Below are experts of layer 6 (counted from 0) of a mixture-of-experts language model. Rows are named router (the router's row for the expert) and show model dimensions 160-199. Each number is 128 + 32 x the weight over its row's rms, rounded and kept within 0 to 255. Numbers have three digits each.
After each expert's rows: a language model's description of what the expert responds to. This comes from a sample of Wikipedia text that the model never trained on.

# expert 48
router:090124103154158188182148205129116104146197122124163140168065123197095090131131079114090109083212083166086116093119175140
What it handles: Place and role nouns. Nouns such as place, role, part, land and title after verbs like take, served, won, especially "take place" and "taking place".

# expert 49
router:110131134153148165168096156098098148107124164103140119195119149170102127163095115125076142125136066189095142056094143150
What it handles: Name and place pieces. Word pieces of surnames and place names after a prefix, e.g. Mc-K-ay, New York, Jersey, Zealand, Christ-ch-urch.

# expert 23
router:162155121110075131202130122146195088146098114145124071209105171156090130157092072154100106124170165165144138106143100120
What it handles: Place-name pieces. Word pieces inside place and proper names, often cities or sports teams, such as Mont-re-al, Sub-Sa-har-an, Jus-uf, Long-st-reet.

# expert 36
router:072160163156113191115092176086000150159132140134086101175115135140117119120094093106081120112128084127081123070120143103
What it handles: Word-piece completions, music roles. Middle pieces completing split words (gi-gan-tic, tech-n-ologies, ph-os-phorylation), plus instrument and performer nouns like guitar, singer, piano, bass.

# expert 39
router:080094124147049155139123147077105118114071125158127105211124137135077154112144160121053098100104056153134118111108157118
What it handles: Occupation words in bios. Nationality and occupation nouns after a or an in biographical lines, such as footballer, politician, journalist, American, rules footballer.

# expert 1
router:128103166115139163191106159016139087118109162112090118178165134140087143146145089138091152141129110163107108046157155131
What it handles: Infobox field labels. Field names and values in infoboxes, taxoboxes and catalog lists, e.g. Coordinates, Species, OCLC, Born, Genre.

# expert 19
router:133147141156159183139155149093056153174119187159086136156109092131144100184115099124107115144184094161116119086137081091
What it handles: Mid-word fragments, units. Short consonant fragments inside words and measurement units, e.g. immi-g-rated, km, mm, percent, plus table separators.

# expert 13
router:106156126100105168195155131160132102164117149142124075170124148148120149121086122091068126152136102194116147076133128099
What it handles: Proper name pieces, charts. Word endings and capitalized name words in titles and organizations, plus digits in chart names like Billboard Hot 100.

# expert 56
router:120201139115101173175128118113123098133166126120129092171084113201121131122084135100104095136143111152145106086153145056
What it handles: Modal verbs, can pieces. Modals such as can, could, would, will, might, plus look-alike name pieces like Tus-can-y and Rut-ger-s, and to.

# expert 50
router:072089141133092140173151132119041122134082154120121136177111173149052106118115052148066115184130119157126121132134118076
What it handles: Predicates after be. Past participles and adjectives following was/is/were, such as appointed, buried, considered, available, plus spaces after intensifiers like extremely.

# expert 8
router:140226118139116127170123179086131105137115118103124131168099136220093152126075113141111079097100057108140083103147148078
What it handles: After article "The". The token right after "the"/"The" in titles and names, often a capitalized start or word piece: The Who, American Revolution, Theotokos.